From a checkpoint of a small mixture-of-experts model trained on Wikipedia: 64 experts in each of 9 layers, a variant of SOAP for the experts.
Below are experts of layer 3 (counted from 0) of a mixture-of-experts language model. Rows are named router (the router's row for the expert), gate (a neuron's input weights, with its number), up (a neuron's input weights, with its number) and show model dimensions 32-63. Each number is 500 + 40 x the weight over its row's rms, rounded and kept within 0 to 999. Numbers have three digits each.
After each expert's rows: a language model's description of what the expert responds to; "mostly gets" lists some tokens that are sent to it at least half of the time. This comes from a sample of Wikipedia text that the model never trained on.

# expert 48
router:585522498508572559468457528443469425439397537491473517498440516549549503543494464441483468564493
gate0:499538487512543486497526508516471506490569424509483524463543512501479593509481496471512466514560
up0:469573571479538496574468505550467457453580524423537514530494523506494500472544516486518550483441
gate1:559503513515491480515500515553495457499517510509453466497507534455464461509446564513451537474584
up1:444481510510471488537495568502547544561494554435495541539453477495435482471482540537473522487527
gate2:515487444489397545507541495549481560408539440496593437570561506472458457498509526510473503450504
up2:604474487524572425535488511567498479571408465476491549396502503513511479465448559522489482550501
The word film or album in reviews and release text, plus table cells holding a pipe, dash or coordinate such as ″E.
mostly gets: " film", " films", " Label:", " album,", " film,", "-like"

# expert 22
router:431450472438520551453508460496489451468472537519453438560471509444403465565528494491500451530469
gate0:544489516559466447518560479554504461434534533547520411473588509502528491480459473524429432526481
up0:430472552485506447494510481478513517419502518519497398529551535538594506458467563517461470528554
gate1:451504586562455466460461522558442528463529483502526498488399536533518490550515505500556487530524
up1:550450519534482514526547524556540538468483496452496488459423506517472516559512506526524492538512
gate2:472446527558571481499522523501488511550456518508558463509476425487547474524514515509518522507457
up2:534498516496404485518499508479514474477540472498448553476510536521382519425506523489516558475538
Digit and decimal pieces inside numbers, especially coordinate seconds and minutes, percentages, records and ISBNs, such as .7, 5, 42.
mostly gets: ".8", ".4", ".7", ".3", "0", ".0"

# expert 19
router:575526495504571560478460521440465428434412533489467514501438523552550506536497467442493458566493
gate0:481532476508472535510534479470502523547468482535508496473441501522526502526438577568509505572509
up0:535514573505469446487415378513482540511487563534410540497480510472522487502522516540483540524506
gate1:499515469559424554464534481542561489590500499564520485561543547525520567476498525380513544498489
up1:519481501527528504532494476501487493486510535492520503545512519545602430486474498513509523466506
gate2:500530541516464507554537511499492547480476440571445469416485483459393475509473463462525540435482
up2:492454503495460516509511535498554536466453501525539439483451483495485540498549477462611465471558
Closing quotes, full stops, colons and decimal endings that finish titles, citations, sentences or list items, such as "Apsiha Pragmata", 8., .5.
mostly gets: "',", " Meanwhile,", ".3", "′N", ".5", " minutes"

# expert 56
router:480439444428550482469472514508541570568512499468501515535530537466532561586481520527483463509562
gate0:506516540484478498464495480532547479535531512457449479485567483402527535510441508564488579528472
up0:503493520481512546504504533438526538479512523545585519568497422541482527464581481541484474479539
gate1:547449542499506525505544517500509569526509426560487479557439490494471509447396527443443463509532
up1:531526526507492508535422442459480557482485451522470495512525474381520498537498499466497435479547
gate2:501531440560469484447491493549472476526484489469516499551470533443566531457530501541504596543497
up2:506511499517514571567504499456503562476456503533463497457530450539454489536470490421539463460492
Field labels ending in a colon in infobox-style lists, such as Born:, Built by:, Duration:, Country:, Succeeded by:, Website.
mostly gets: " by:", " Born:", " Succeeded", " Country:", " name:", " Species:"

# expert 23
router:461595470581507436577485497519485439584491531497533518505487500523507400434455461529548502514502
gate0:583450518446444506495531467541536486548491425461511458465394539525574497478470506462413470492547
up0:428532471541514508518459526442468490483596553489500473555553464472460482570552503506567515498483
gate1:468534459439434572527462539538547541500532508480514511518512543535485479519562446459495622518479
up1:488522488473463557557459495495512535496603532527487537452489551518497481535514482477488612540510
gate2:490531534495551561521531414577553511529492540535478487463474499478489504472521569433520468430510
up2:578528500468447532485501463593525462553464560450534491483478453524465577493497539535508440472525
Line breaks and sentence-final periods closing paragraphs or headings, especially before a blank line or == section header ==.
mostly gets: " ===", "s==", "s===", "ed.", " years.", " season."

# expert 32
router:572529499506567567470465520440465435435402532496453522493442522553549498536497465444492462565489
gate0:530523490436491498521445555491553511520425504591490513560484496552468434457389465438490496497498
up0:503505477473470482501440498490494537485432493529500481444547484498460473503415484500547554506441
gate1:544546439486512483511474504485512511518553461552532515590540483533573529483476480551473566458516
up1:600438501459452501498485493501525458516475512563493410464517496565470524519544434495533477472439
gate2:483431482464492503501520435527448461471553426528525582534504461460497486456475571543448489429529
up2:457441496559534525525527483506503566537491526505533532487375520446460498507604506507549477540475
Semicolons joining list items (e.g. gene ontology terms, equipment lists), line breaks ending list entries, and clause-joining and after a comma.
mostly gets: "″N", ";", "\";", ");", "s;", "′N"

# expert 49
router:580521510503577563475460525440469433439398539490470522498445515552556504533491468440489462567493
gate0:502536521527459557507527505524494464540446491555465568545533542455505540505462423416460508466517
up0:497498547567535531559511540492443485527523482492494454549542474487433428514456560496557475481468
gate1:507490448512461503450516524473558512505532468495500468451561467488450479457481493487491490487530
up1:484485537463449483533423513505426512445574465505477471509515435512439554556473540442428525523507
gate2:442516470521470523470471548511515528493590530509461429555480441458542472466445508501434490462504
up2:457512502525516486498501578473543499559572512442492471545469398440550455514511501453448502492483
Words that introduce examples or elaboration, such as such, like, including, the, with and dashes, plus "-;" separators in results lists.
mostly gets: " such", " -;", " -", " (\"", " –", " like"

# expert 20
router:464465419518569439587470505474562436628476507511499493546492543423539460565477461540475547518539
gate0:512441472533449476516421479560525510527583447496464427483495522473506457482558477535470509408511
up0:477531530509526557540477495474530500480417526498509519542493484556457488521539531487506494555535
gate1:455427512562528498553478465485570471554568447428474560482469519471454444474484488524506598526474
up1:493537504552481536535471492452515432519543472576467488486461528485561516543524543486499479432507
gate2:409465530456490428527471480516536470525472494542489524441513489470507536513491513544517482431480
up2:430507544490446465497470481503510453527412505482470460505499505557459495484537537517487527491467
Closing tokens of wiki section headings like ==Geography==, ==History==, See also==, plus "refer to:" on disambiguation pages and some sentence-final words.
mostly gets: " also==", "==See", "°E", " ==", "==History==", "idae"

# expert 0
router:581522488505568563482454526441469428434400532498473515500440513548550500539493462435487458567494
gate0:415484470514494500527518546459499514450483553520430432519558543493514432463576480562491501474531
up0:577475512519501512483484463527506443569522461454521504440503447503516578468475578454529519501454
gate1:407590519525456520538513489546555518497481523536522451547477572455445551486545492515496534491500
up1:560591412505545531512507550498486512492586430526493506486603428557541522401475437469487520515540
gate2:439505451560477504469490458557498538505501560509432470510537449473395508449511496485544476501529
up2:561487453501503452513471526516439542486516486538486463506513501551564494543408485504527544508531
Mixed tokens in sports and election tables and political text, such as Pld and DF headers, Jr., Hitler, NATO, possessive 's.
mostly gets: " Jr.", " Pld", " tick", " .4", " Pts", " DF"